From a checkpoint of a small mixture-of-experts model trained on Wikipedia.
Size: 11 layers, vocabulary 32000.
Experts: 32 experts in each of 6 layers, 288 squared ReLU neurons an expert, 2 picks a token.
Training: a variant of Muon for the experts, 565M tokens, 2664 steps.
Below are experts of layer 6 (counted from 0) of a mixture-of-experts language model. Rows are named router (the router's row for the expert), up (a neuron's input weights, with its number) and show model dimensions 256-319. Each number is 128 + 32 x the weight over its row's rms, rounded and kept within 0 to 255.
After each expert's rows: "gets" lists some tokens that make up at least twice as much of what it gets as of all text; "mostly gets" lists some tokens that are sent to it at least half of the time. This comes from a sample of Wikipedia text that the model never trained on. Tokens count by the router's weight.

# expert 14
router [185 134  94  74 117  99 137 108 106 133 118  71 164 132 123 157 159 167 117 138 131 135 139 156 104 124 114 112 164 121 158  91  83 115 114 129 158 140 125 139 150 113 140 159  84 146  58  40 165 155 132 117 112 157 165  52 155 144 127  79  82 170  80 149]
up0 [116  86  85 107 146 132 176 181 171 104  73 119 141  89 142  28  96 162 147 157 119 128 108 142 158 149 125 167  77 120 147 128 115 107 165 131 110  69 117  77 101 170 110 134  98  99 109  86 104 111 101 116  83 109 189 165 124  68 161 194 138 101 166  96]
up1 [132 104 181 124 149  84  74  63 153 118  94 139  81 135 127 145 148 104 122 157 134  96 107 121 157 121 113 146 157 130 143 156 117 149 146 101  68 192 102 135 162 120 155 136 145  74 131 105 154 206 108 110 166 171 118 152  87 145 103 170 109 137 138 125]
up2 [180 148 111 125  86 166 138  61 150 185 113 173  41  60 103 129 102 159  98  90  88 144 134 136 139 158 140 161  93 124 113 122  84 106  73 124 116 144 132 138  85 123 138  93 127 131 101 103 126  82 130 100  96  94 112 116 147 136 142 172 107 130 101 121]
up3 [132 100 139 178 146 148 125 117 135 109 126 145 126 137 138  68 103 157 154 188 165 122 105 113 181  86 105 112  81 115 100 113 137  91 149 179 157 155 161 131 120 121 141  67 136 136 128 143 147 114 121  93 106 125 136 104  94 164 101 118  82 154 122 124]
up4 [108  83 139 117 127 100 150 131 148 103 118 125 148 119  95 106 147 130 142 110 137 119 186 163 103  66 138 107 151  94  15 128 169 115 108 129 103 120 147  75 122 169 126 169 132 135  81 146 142 128 105 178 191 163  95  84 131 177  83 110  93 154 153 190]
up5 [121  89 198 133 141  66 122  81 118 164  99 166 171 119 181 108 135 180 137 186 121 124 113 163 133 102 105 103 100 105 128 143 113 128 138 141  96  94 152 122  90 111 171 162 161  60  63 150 122  75 100 137 188 185  96 102 131 162 134 154 155 156 133 119]
up6 [127 120 117 115  70  83 144 125 172 105 128 134 119 229 156 100 118 106 139 138 124 115 168 157 115 106 124 139 144 143 110 159 158  79 125 138 135 113  94 121 142 111 179 110 113  94 209 138 173 162 118 101 153  80 121 142 156 142 128 137 111 117 130 101]
gets: "-", " |", "|", ":", " •", "=="
mostly gets: " •", "There", " There", " Release", " there", " Date"

# expert 26
router [151 124 175 169 162 103 194  94 157 128 188 162  79 121 233 134 144 163 148  88 123 106  79 140  67 120 112 120  95 131  86 127 145 102 152 191 122 160 137 158 163 167 139 147  83 180 106 116 135 151 122 151  66  98 177 113 181 128 106 123  83 172 145  77]
up0 [132 168  90 126 144 138  93 123 145  79 125  93 120 114  99 126 107 119 171 194  89 165 130 137 140 174 130 164 152 166 137 102 149 108 155 173  92 110 136 146 157  90 170 183  93 104 144 110 148  76  71 152 183 160 111 195 132 137 122 126  77 168  80  82]
up1 [164  43 140 100 125 141 121 187 164 133 153  77 124 156 156  87 121 161 133 137 149  97 193 154 149 137 159 145 132 112 131 153 119 140 159  77 131 171 133 154 101  85 152 182 157 157  72 127 120  89 105 111 114 148 154 119 149 120 110 113 191 191  95  77]
up2 [109 135 153  49 140 147 109 125 117 128 139 197 160  80 141 130 140 183 192 146 110 118 145 113 144 157 163  96 120  91 121 134 124 147  98  90 141 115 162 157 158 113  93 184  88 182 139  99 173  70 152 153  85 138 104 164 172 138 119 132  88 110 143 102]
up3 [127 106 162 115 105 168  83 113 150 149 146  57 120 127 118 143  74 134 123 159 120 177 183 142 167  97 115 165 120 166  84  96  70 105 125 150 144 142 150 149 139  72 127 131 121 156 128  92 139 141 144 133 176 102  88 145 147 124  97 137 156 157  91 136]
up4 [150 119 170  75 155  77 120 132  97  64 149 138  64 138 131 106  78 103 169 125  67 147 106  80 121 119 170 179 100 136 106 109  88  89 108 137 146 132 153 163 170 150 126  73  45 101 127  93 145 132 179 167  92 128 162 153 119 122 127 135 131 103 123 154]
up5 [121  81  86 136 175  77  64  86 137  93 130 139 130 142 137 131 116 107  89  81 110 147 119 149 118 161 128 130  59 154 182 155 106 125 122 140 125 114 129 155 127  93 144 147 135 185  84 143  80 129 182 148 129 106 115 133  55 154 103 157 118 178 147  97]
up6 [116 135 111 170 114 161 140 186 165 182  89 141 126 160 212 129 170  81 136 163 116 103 172 109  83  78 138 108  78 103 186 141  93 163 161  72  89 127 136  69  72 105 134  83 114 127  79 122 108 124 122 161 111 104 141 105  94 148 114  91 117 117 114 127]
gets: " ", " University", "'", " School", " National", " County"
mostly gets: " University", " Museum", " Avenue", " Inc", " College", " Science"

# expert 13
router [133 164 143 118 198  73  58 142  78 157  96 198 146  73  91  79 131 140 130 122 124 117 176 179 159 135 157 165 149  80 169 128 200 177 125 175 153  61 130 144  86 136 125 150 104 113 104 142 178  83 157 132 124 170 119 160  61  89 127 123 148  61 113 153]
up0 [134 112  88 143 154 136 134 163 122 172 115 168 155  88  58 110 109 174  95 163  89 115 141 146  58  86 182 146  85  89 131 132 128 106 124 149 146 111 175  86 112 131 131 171  79 184 106 183 119 160 107  85 152  95 100 120  88  87 129 120 145 127  74 150]
up1 [110 105 164 135 134 123 107  52  84 106  78  90 138  74 146 162 114 122 162 120 157 158 149 157 102 140 131 174 142 199 133 164 198 199  46 182 175 158  98 146 142 167 179 136 174  80  86  87  85 127  85 143 116 106 148 139 132 179  60 130 159 160 100  85]
up2 [130 155 205 124  57 122  68 126 129 223  80 124 126 107 151 141  99 163 144 146 101 155 126  51 147  88 171 136 128 183 112 146  77 123 122  77 154 169 184 100 111 109 194 164  75  81 122 149  88 161 132 113  88 144 154  84 111 102  82 136 154 120 161  48]
up3 [ 89 106 108 123 116  60 216 103 135 140 118 144 141 127  99 132 149 165  93 136 146 133 161 156 174 150  88 161  91 136 105 174 151 151 124 120 154 110  85 122 180 144 117 174 135 110 123 160 158 141 150 108 117 163  82  83 159 134 165 111 137 106  96 134]
up4 [109  92 101 206  96 117 134  87 145 163 117 166 105  81 174  98 103  84 135 133 106 116  75  92  51 143 159  77 160 131  37 126 109 163 159 161 151 138 125 115 147 127 162 115 120 162  70 150 125 123 147 100 161  85 185  80  92 135  71 151 143 104  71  69]
up5 [150 145  86  96 138 118 193 164  96 139 129 108 141 128 112  95 107 167  98 132 175 158 118 110 166  56 156 118  83 131 139 105 140 113 141 206 192  86 129 121 137  84 125 117 201 163 125 126 142  84 171 145 109  84  84 107 206 150  90 157 113 106 145 108]
up6 [129 112 109  99  87  97 127 120 136 162 163  93 177 100 111 146 120  95 174 126 140 147 191 134 119  69  94 167 131 138 128 125 166  85 130 106 145 119 183 147 115 120 140 113 113 107 152 122 142 108 151  82 149 165 108 152 132  88 122 149 130  96 123  99]
gets: " of", " in", " the", " by", " |", " as"
mostly gets: " titled", " using", " featuring", " of", " at", "volving"

# expert 17
router [147  86 111 126 125  98  91 128  83 123 118 164 111 128 132 120  87 120 148 188 146  92 127 134 116 118 133 130 115 141 180 121 160 117 100 139 104  63 143  86 120 149 145 152  92 124  95 105  35 170 113 107 165 155 153  88 107  89 126 117 118  70 122 123]
up0 [155  33 134 174 112 188  45 107 164  96 137 139 146 178 125 174 105 197 127 132 111 117  87 132 180 139  84  76  80 162 122 129  93 139  99 120 172 127 122  62 185 126  66 129 126 108 156 164 125  91 103  54  25 160 134 148 117  47 180 115 153 137 129 131]
up1 [177 119 146 131  77 151 138 105 130 130 119 111 166 121 214 138 180  86 127  93 123 124 100 131  76 140 154 117  85 191 119 146  78 132 135  46 116 139 132 164 135 168 127  94 127 144 123 135 160 126 191  94 158 145 119 155 160 148 117  95  96 114 160  98]
up2 [131 148 134 123 130 137 107  93  56  96  92 196 136 151 151 115 121 177 133  69 177 141 133 166 164 117  95 144  85 130  75 192 161 193 148 131 139 168 113 161 213 162 114 109  92  81 162 127 109  77 162  99 146 138  92 143 115 123  39 112 124 128 143 136]
up3 [109 111 158 125 125 115 117 147 131 103 100  96 104 119  85 131 172 130 104 152 152  72  97 133 173 139 105 137 139 209 123 139 156  98  87 134  76 116 119  81 142 143 101 131 159 158 116 141 136 133 101 142 195 173 126  96 187  91 130  90 123 127 131 178]
up4 [162 100 183 159 102 119 153  94 127 157 128  89 120 125 135 126 137 135 100 147 109 175 123 176 131 128 220  43 110 153 130 134 139 226 159 118  96 112 127 116 100 122 129 137 176  99 162  58 119 120  76 123 101 157  74 171 127 140  72 139  67 115 171 156]
up5 [101 168 160 138 111 127 145 152 107 162 110 120 135 167  93 100 136 149 127 136  47 157 128  93 113 164 144 173 114 150 152 132  91 128  83  94 142 114 198 104 162 114  81 163 163 143  93  76 121 108 161 113  69 118 107 112 107 158 105  94 139 164 170 143]
up6 [134 139 156 117 134 135  52 101 170 138  84 151 184 136 142  96 180 164 151 150 134 118 147 191 123 124 151 201 172 127 106 135 113  86 109 162 163 141 193 133 116 160 188 143 137  78 118 160 159 112 121 111 165 152 115 168 150 144 138 108 149  56 150 112]
gets: " the", " a", " The", " an", "The", " its"
mostly gets: " small", " an", " new", " its", " large", "whose"

# expert 29
router [130  98 103 139 137 144 111 158 160 103 146 173  89 131 167 124 165 129 152  75  93  90  67 120 105 124 152 144 171 157  50 141 113 138 185 130  84  99 118 100 132  83  65 106 134 104 163 134 102 117 179  99  73 116 151 141 185 167 170 179  97 167 143 151]
up0 [122 203 125 179 177  93 164 150  86 116 161 115 208  94 117 148 138 155  40  72  99  68 143  84 109 124 132 119 171 136  75 157  95  92 125 126 133 136 120 105 158 126 164 123  95 102 194 147 108 163  64 113 111 112 114 135 147 148 102  99 125 143 121  91]
up1 [181 156 227 159 121 159  93 146 204 167 124 120 126 117 133 141  99 169 180 147  97  98 121 159 131 135 182 130  94  99 176 149 174  66 105  54  71 116 132 156 118 170 121 121 121 136 134 141 123 105 135 148 122 126  86 151 121  83 111 161  84 168 164 117]
up2 [113 201 125  86  78  98 104 125 158 130  74  94 134 115 152 190 118 115 197 133  81  57 142 145 134 124  93 146 128 139 121 160 145 135 134 120 195 133 198 124 102  68 118 117 189 150 182  77 129  95 154  46 149  98 129  76 127 152 134  99 134 111 116 100]
up3 [ 99 124  62 177 156 112 127 170 165 117 158 169 131 153 124  88  99 184 110 109  91  78 109 131 120 130 146 110 113 181 122 107 144 154  88  81 126 137 159  91 151 117 130  72 159 191 141 145 114  84 130  91  72 132 132 142  60 133 150 165 114 112 147 129]
up4 [151 124 107  61 120  51 106 171 155 140 131 106 123 158 149 158  94 122 157 127  97 165 123 127 131 127 164 148 157  93  92 134 128 120 159 103 109 139 135  77  81  79  77 158 102 146 107 100 124 108 164 129 126 107 128 125 145 176 112  90 151  61 179 129]
up5 [177  77 155 145 125 144 184  80 131 127 120 135  77  60 132 135 136 106  84 184 101 105 104  74  66 215 118 130 171 161  99 107 166 132 124 170 141 135 156 107 142 151  74 139 140  91 122 124 141  59 139 103 122 120  56 151 151 112  75 132  82 153  80 172]
up6 [ 99 163 156 212 156 126 142  76 129 113 116 159 157  93 105 142 160 157 112 128 120 176 189  68 107  92 133 156 148 180 157 119 139 118  74 139  91 125 200 140  94 142  84 126 142 168 108 152  96 146 124 143 157 100 134 164 159  59 118  78  99 148 132 153]
gets: " 1", " 2", " 3", " 4", " 0", " 5"
mostly gets: " 17", " 4", " 15", " 3", " 9", " 6"

# expert 28
router [135 127 114 144 148 195 105 162 106 113  94 137 182 145 100  78 174 126  85  74 120 148 170 118 155 129 145 134 118  65 192 142 133 189  72 118 134 130 107 180  79 138  99 124  88  99 139 135 157 122 100 150 132 180  98  93 191 159 175 115 171  94 135 125]
up0 [137 176  96 155 128  99 177 148 123 112 116 136 148 152 201 163  77 134 122 119 127 163 229 119 151 111 132 122 111 126 114 120 126 123 117  91 118 127  95 120 137 126 143 163 114 120 146 129 156  86 155  71 159  60 173  86 194 186 130 124  97  53  94 134]
up1 [168 139 201 114 128  70 154 101 132  93 123 149  72 143 170 179 128 147  93 163 156 202 142 101 155 162 142 170 130 122 138  92  39  63 109 130 189 141 111 113 112  67 127 221 140 122 102 110 167 115 142 153 144 162  93 143 171 214 157 157 143 110  96 124]
up2 [ 85 133  58 175 216 139 129 148 101 148 226 134 106 198 158 140  89 122 105 163 152 103 179 149 124  73 144 127 157 108 154  69 120 127 116 141 136 125 126 154 158 101 165 100 144 154 119 156 118  79 113 116 108 144 143 122 133  22 113 115 162  57 128  84]
up3 [153 127 139  92 102 135 163 165 111 128 126 173 122 146 205 175 128 167 166  85 126 146 138 139 123 114 156  90 121 147  81 133 167 177 134 107 153 102 127 205 140 149 146 107 177 143 136 157 160 148 106 107  77 144 157 140 145  96 168 129 207 189 167  95]
up4 [118 190 159 138 141 123  53 161 170  89  91 110 125 132 108 157 103 148 101 187  90 107 183 140 168 119 183  79 168 125 136  91 170  66 124  99 112 205 119 184 143  78 109 125 137 132  97 197 187 130  96 117 116 105 169 101  86  99 132  90 140 115 137 132]
up5 [106  88 145  90 109 136  33 149 127 118  75 121 123 159 160 152  64 132 165 146  64 162  90 164 131 161 122 164 150 167 123 138 174 115 134 101 128 179 126 108 145 100 160  83  83  88 172  67 143  91 107 175 161 119   0 149 153  94 172 161 112 112 102 128]
up6 [163 130 139  91 184  91  73 129 119 119  90 101 136 105 112 136 179 134 108 147 180 170 119 106 182 141 110 118 117 118 136 122 138 156  68 142 132 135 129 117 110 130 169 130 134 153 131 101 142 150 148 134 141 177 111 159 173 142 165 124 174 127 152 128]
gets: " the", " in", " and", " In", " of", " after"
mostly gets: " during", " until", " before", " During", "During", " after"

# expert 30
router [ 77 106 167 144 122 140 147 123 141 141  89 113 158 141  89 127 143 144 175 149 102 124 150 120 176  96  98 105 179 120 139 111  69 109 169 112 111 103 151 103 135 115 124  95 146 137 113 135 199 186  73 147 154 130 170 202 169 111 171 178 108 109 131  96]
up0 [108 157  94 190 131 111 148 119 103 166 106 145 112 107  75  62 137 119 111 161  83 119 130 102 105  98  74  90  99 144 116 121  81 147 186 162 158 105 149 108 123 102 141 107 150  81 185 170 139 107 102 129 126 124 122 127 162 197  80  87 151 160 104 159]
up1 [107 162 152 141 146 157 136  96 151 138 160  93 147 174  89 158  77 140 156 140 148 172  97 151 186 104 165  87 132  86 111 158 123 109 130 127 162 111 159 187 171 121 171 103 116  99 107 113 110 167 115 153 159 103 138 134 123 115 176 140  99 126 174 138]
up2 [ 96 190 173 111 105 161  93 146 115 117 150  99 208 123 143 150 213 158 135 102  84 138 163 149 129  61 122 138 140 165  91 149 139 128 168 163 166 161 104  86 103 134 114 120 132 115 128 106 127 118 167 184 183 142 161 173 108 134 142 127 151 114  97 128]
up3 [ 56  71 151 140 137 131  81 152 129 133 150 199 151  97  99 207 144 124  59 117 199 129 114 105 176 106 134 135 118 106 109 155  81  96 136  64 134 144 124 137 165 135  52 138  62 135  97 108 124 114 119 148 110 132 100 130 158 144 118  86 137 127 113 148]
up4 [145 116  91 118 167 130 110 205 243 120  94  45 191 121 117 155  70 103 104 171 111 161 131 112 166 109 137 199 128 143 114  75 134 106 111 106 135 136 158  88 155 126 153 125 103 124  92 178 148 112 141 148 128 128  85 124  95 130 147 160 152 109 125 151]
up5 [164 194  79 143 185 100 111 116 112 144 109  95 148 164 140 150  62 108 109 166 154  77 187 153 142 144 113 126 160 116 158 108 159 112 163 123 140 129 120  54 116 150 116 112 142 154 152 141  91 192 107 118 121  93 138 119 163 165 175 138 100  75 162 138]
up6 [105 102  78 132 105 104 143 191 175 195  86 144 142 112 134  97 137 159 138  89 133 101 118 129 121  57 132 115 131 154 117 142 144 148 134 136 113 120 215 111 193  82  92 130 134  89 146 142 143 166 111 125 150 171 126 142 138 131  75  89 105 131 128 168]
gets: "\n", " is", "==", " had", " has", " ="
mostly gets: " had", " has", " ==", " have", " ===", "See"

# expert 16
router [113 153 115 123 150 108 162 124  87 132 191 114 111 119 110 116 122 144 118 123  85 146 126 132 109  98 143 173 159 185 105 135 142 141 205 158 133 146 125 159 152 136 122 133 131 179 153 109 151  48 139 128  76 131 129 120  84 104 128 127 111  89 135 131]
up0 [158 160 179 155 150 177 127 116 117 184 144  99  79 151 133 114 148 160 143 164 126 143 126 134  71 112 166  84  62 131  97 134 120 132 133 140 130 106 109 176 150  86 120 147 116 126 126 117 145 137 148 115 179 150 173 150 124 135 178 168 165  60  97 136]
up1 [103 133 167 116 124  80 161 139 107  56 105 119 133 191 142 134 175 109 177 159  62  99 111 130 112 119 135 164 157 166 150 161 147 124 143 131 145 118 165 221 125 144 123 148 132 137 104 100 135  93 196 125 107  53 139  79 152 100 177 154 139 146 164 129]
up2 [ 79  89  98 104  85 124 147 125 146 120  98 159 172 117 112  67 126 108 132  89 132 117 183 136  99 136 152 100 109 139 153  93 124 148  75 134 137 128 143 136  94 196 135 129  98 109 123 116 110  99 141 126  95 187  66 100 146 106 109 181 139 131  83 140]
up3 [ 98 196 115 125 183 167 142 119  90 130 118  97 179 179 151 140 124 121 138 134 129 112 123 138 122 101 184 149  69 108  99 119  99 126 135 111 161 100 164 160 136 154  78 130 135  89 184 147 173 140 171  84 106 100 148 118 113 196  89 134  77 136  40 104]
up4 [140  90 103 121 186 131  98 172 106 103 155  48 111 112 115 144 124  93  76 136 177  87 120 119 100  77 133 127 142 115 164 139 133  84 121 114 164 122 145 196 127 113 127  84  46 108 138  89 147 126 166 153 147 171 139 150 119 120 163 156 132 149  84 105]
up5 [120 156 154 123 163 125 164 200  85 170 136  96  81 179 117  58 115 123 116 152 135 138  75 124 154 133 138 104 119 142 120 165 152 146 178 134 144 164 123 126  86 141 145 138  89 162 179 180 115 127 171  94  93 120  81  52  58  87  53 177 151 134 111 115]
up6 [ 61 141 135  71 119 160 147 110 124 109 132 151  41 124  60 116 113 133 200 113 126 102 119 136 103 135 127 155  64 202 113 118 182  57 139  61 150 113 109  93 122 179 120  80 110 126 131  98  86 131 108 129 182 134 153 186 145  86  58 118  72  79 125 135]
gets: ".", "'", "\".", ".\"", ").", "y"
mostly gets: " Love", "\".", " Night", " Your", " Girl", "!"

# expert 8
router [167  84 128 132 113 145  94 141 148 126 117 109 123 104  95 103  97 161 144 132 110 141 150 112 118 155 132 113 106 118 175 143 116 131 105 110 101  93 135 203  98 152 126 125 149 132  85 187 105 130 196 138 129 115 121  89  97 183 121 107 155 167 188 129]
up0 [143 122 132  88  93 167 176 130 133 150 148 100  60  85 158 118 188 152 206 148 217 123 149 159 100 184 128 142 135 163 169 139  72  83  98 149 130 142  57 135 110 186 140 113 140 147 132 111 170 126 183  93 147  97  26 143 133 105 186 148 137 121 167 129]
up1 [141  63 149  90 118 138 102 148 103 113  61 120 123 105 162 101  91 103 105 119 136 142 175  72 124 116 108  93 156  97 172 108 181 136 109  83 116 146 100  95  96 154 157  68 149 155 187 160 184  94 147  84  91 149  98 135 191 118 118 164 112  96 104 166]
up2 [ 76 101  69 101 110 177 138 121 120 105 123 191 189 135 124 137 111  75 105 183 137 157 170 145  76 121 120 141 102 147 126 117 150 158  95  87  90 167 158 217 101 149 107 168 126 100  94 168 121 114 142  75 108 158 142 123 134  90 130 118 139 144 144 111]
up3 [146 148 131  99 123 134 120 111 125 152 126 110 238 122 136  54  95 103 146 134 174 132 160  97 172 132 133 100  69 154  55  89 135  87 146 160 105 144 136 155 212 134 153 127 165  87 168 162 143 160 106 167 159 143 143  89 143  70 144 169 120  85  93 150]
up4 [112 142 102 120  93 138 156 107 121  53 131  98 164 150 161 153  68 161 111 152 184 147  69 106 189 125  60 114 170 130 206  67 139 148 156 128 158 110 244 117 171 124 179  89 108 146 148 166  98 127  64  98  73 111 120 117 116 146 161 142 182 113  83 147]
up5 [101 157 136 187 116 154 111  99 126 113 147 146 182 154 138 109 118 143 149  83 123 134 113 100 167 144 136 166  99 102 196  63 122 120  90 127  64 170 160 108 154 140 128  59  99 188 103 173 110 116 132 132 122 165 150 158 149 128 123 209 149 135 154 141]
up6 [164 101 104 142  77 120  92 131 111 126 103 160 164 152 118 136  63 155 104 148 126 132 135 157 139 154 184  95 146 121 160 149 171 125 125 137 125 101 163 100 144 179 167 177 123  70 132 122  85 151  43 130 151 115 160  74 134 109 107 112 115 129 152  57]
gets: ".", "|", "-", ":", " |", "="
mostly gets: "\".", "=", ").", ".\"", " 2024.", " *"

# expert 9
router [106 153 161 152  99 122 169 127 153 126 159  81 107 147 129 127 134  89 158 173  91 121 119 144  83 124 120 110 126 151 136 136 124  94  91 123 133 126 158 110 130  96 101 160 146 137 133 160  84 148 195 117 165 142 174 112 144  87 134 122 159 115  92 161]
up0 [138  98 135 125 160 137 124 132 116 145  77 127 132 116  48  40 149 141 186 151 106 189 118 138 174 115 140 151 124 131 119 161 101 126 171 144 149 108 145 108 143 113 106 148 134 185  62 153 159  69 140 154 136 158 109  92 151 168 153  88 157  67 121 211]
up1 [117 170 142  91 120 117 149 151 166 156  67 119 136 144  94  86 161 116 114 118 149 100  86 175 136  51 111 139  99 129 110  98 133 143  79 141 160 144  95 141  96 151 142 118  92 145 131 119 199  86 138 164 126 112  63 131 101 124 138 117  86 167 169 150]
up2 [141 191  96 125 127 164 115 177 123 166 130 129 123 169 180 132 156  97 195 143 124 158 185 133 155 110 148  95 117 119 127 136 118 106 140 158  90 126 163  96 198 133 161 100 219  96 120 152 119 153 177 122 155 113  99 182  75 113 193 143 194 156 122 163]
up3 [170 146 156 170  95  93  98  98 158 128 110 117 140 162 178 210 181 148 148 102 121 131 180 122 100  73 146 117 136 107 123 192 156 157 105 172 165 134 121  85 137 100 139 154 122 155  96 171 151 147 111  81 171 147 118 162 100 134 120 159  85 187 151 130]
up4 [151 184 125 133 176  99 144 121 122 123 157 133 102 144 143 106 167  97 104 114 120 163 112 136  90 161 183 110 141 152  80 108 173 118  89 138  62 131  91 133 118 125 118 156 149 147 154 126  98 157 182 141 103 165 184 110 155 104 134 156 143 172  73  37]
up5 [139 127 136  63 118  67 106 148 178 113 156 112 185  98 157  88 100  95 106 129 101 129 123 176  90  99 147 111 152 106 153 114  86  73 143 118 196  72 157 120 113 140 175  98  94 142 119  74 127 154 140 178 142 110  89 101 152 163 193 192 135 127  59 143]
up6 [148 139 185 124 160  80 129 118 129 131 110 132 136 132 115  94 135 155 113 147 141 135 100 135  53 130 129 153 144 170  89 141 143 165 113  98 128 133 186 117 121 147 103 106 183 122 119 170 171 134  88  93  99 179 157 121 148 146 123  84 140  72  82 120]
gets: "\n", " first", " one", " part", " two", " all"
mostly gets: " most", " many", " south", " north", " third", " one"

# expert 12
router [118 185  86  93 133 117 104  98  91 153 121 133 157 191 159 121  92 115 135 103 132 115 167 142  93 166 127 142 128 132 109 117 115  60 111 112 127  78 120 118 122 141  95  77 106 148 145  80 109 193 165 128 195 180 161  86 154 122 137 119 120  85 144 141]
up0 [ 88 154 134  79  77 122 176 150 213 113 156 127 110 215 178 103 179 168 120  63 118 161 164 151 106  97  50 106 140 115  72  85 128 142  97 103 131  94  87 109 134 142 198 164 183 136 146 165 120 172 156 130 123 110 154 118 116 191 160  89  90 216 112 134]
up1 [ 63 166  98  86 117 128 121 142 139 116 114 101  82 166 159 138 145  82 172 126 177 147 123 137 123 138 152 138 161 172 154 103  60 139  83 113  97  76 117  85 127 137 174  81 175 174 149 172 152 158 141  95 126 118 137 133 140 105 107 155  57 163 104 146]
up2 [ 95 111 118  46 184  68  74 138 136 126 187 134 106 101 120 181 112 162 195 143  90 120 158 157 121  90 168 147 148 199 113 138 151 118 152 118 111 134  75 139 123 138 114 138 108  94 107  89 134  98 155 133 177 115 121 143 109 123  55  75 123  97 137 105]
up3 [109 114  55 122  71 120 121 188  99 112 133 152 119 148 153  78 193  60 116 114 144 116 121 124 157 122 112 151  69 145  50  87 185 180 133 116 127  59 141  55 122 113 137 118 118  85  66 106 111 140 149  32 190 168  99 131 140 123  92 145  67  61 108 184]
up4 [131 158 125  72 139 170 119 128 128 131 118 167 175  60 144 145 128 100 121  86 107 124  83  69 130 186 149 186 136  80 127 165 114 128 135 145 130 111 132  97 133  78 108 109 141 149 145 132 152 137 122  67 147 155 159 135 134  63 174 155  55 181 138 111]
up5 [156 107 123 116 127 147 136 168 157 158 163 153 129 109 167 126 164 163 118 115  66 204 128 147 145 151 108  89  65  85 106  94 178 103 146 154  49  83  86 144 147  94  58 111 154  97 165 120 109 165  94 139 165 149  96 135 129 126 149  94 124  90 134 114]
up6 [151 124 188 130  85  65 125 106 169 152 165  87 148 125 131 107 156 112 120 156  89 164 163 115 114 192 146 117  88  98 137 145 106 152 133 123 105 107 150 157 133 126 134  88  81 129 135 154 131 109 123 161 205 155 105 120 101  90  72 182 167 150 140 142]
gets: " A", " P", " S", " B", " E", " D"
mostly gets: " T", " K", " O", " M", " E", " La"

# expert 21
router [161  90 146 122 110 119 133 139 115 114 135 143 149 179 155 179 142 182 127 146 141 175  88 164 169 143 160  91 136  77 183 161  80 126 163 139 167 129 151 112 105 116 107 112 108  74  48 113 127 112 129  78 145 117 106 132 128 158 114 164  67 185 170  90]
up0 [141 120 132 157 170 167 107 151 164 159  94 175  97 190 151 143 123 110 165  94 124 160 126  76 160 116 118 127 152 119 108 114 115 141 121  79 116 151  60 126 133  89 113 141 123  69 167 129 131 139 135 156 167 148  94 171 147  90 147 104 185 146 141 134]
up1 [162 187 138 194 103 135 128 180 160  98  99 126 119 153 137 163 114 111 169 130 124 175 116  79 130 145 168 115 162 117 153 114 114 129 198  95  65 146 139 116  93 144 136 169 154 145 145 132 115 109  81  74 209  90  88 111 106 133  92 149 112 148 163 131]
up2 [103 135 157  92  51 195 149 141  82 128 145  91 109 169 141 108 170 165 140 190 153 144 148  99 118 138 149 133 136 124 150 123 158 127 113  68  93 112 126 121 121 163 139 162 126  99 167  54 101 160 149 142  88 164  89 106 120 136 113 130 105 153 118 131]
up3 [173 217 107 179 121 174 219 134 131  84 109  96 104 111 106 145 135 155  86 119  69 102 116 172 133 110  56  91 173 159 135  76 152 137 147  87 143 144 199 100 102 102 104 147 131 129 153 127 113 144 108 136 156 152 116 100 141 139 137 130 142 112 122 187]
up4 [153 104 157 106 160 162 132 123 134 172 110 153 148 115 169 114 117  82 164 154 131 103 165 115 110  87 101 150 124 117 106 121 120 124 161 159 150 140  65 167 102  93  50 136 135 142 129  85 143 123  86 148 164  97 181 176 141 136 148 131  50 136 119  74]
up5 [142  96  97 135 159 142 121 154  93 149  87 115 148 136 105 133 140 164 185 138 127  96 171 153 112 176 112 112 162 120 134 104  75 135 104 189  63 145  93 103 118 158  58  46 118 144 164 174 126 103 123 127 167 136 136 138 115 142 121 137  83 132 130 143]
up6 [124 135 143 103 184 105 138  96 172 134  83  81 104 201 101  96 107 127 107 113 136 112 142 132 129 119 146  87  80 140 117 146 176 133 134 162 115 110 194 149 111 109 143 129 169 159 141 131 154 164  92  78 204 101 173  62 172 144 130 123 180  79 181 101]
gets: "\n", " (", " \"", "==", "===", "-"
mostly gets: " \"", " (", " “", " '", "(", " (\""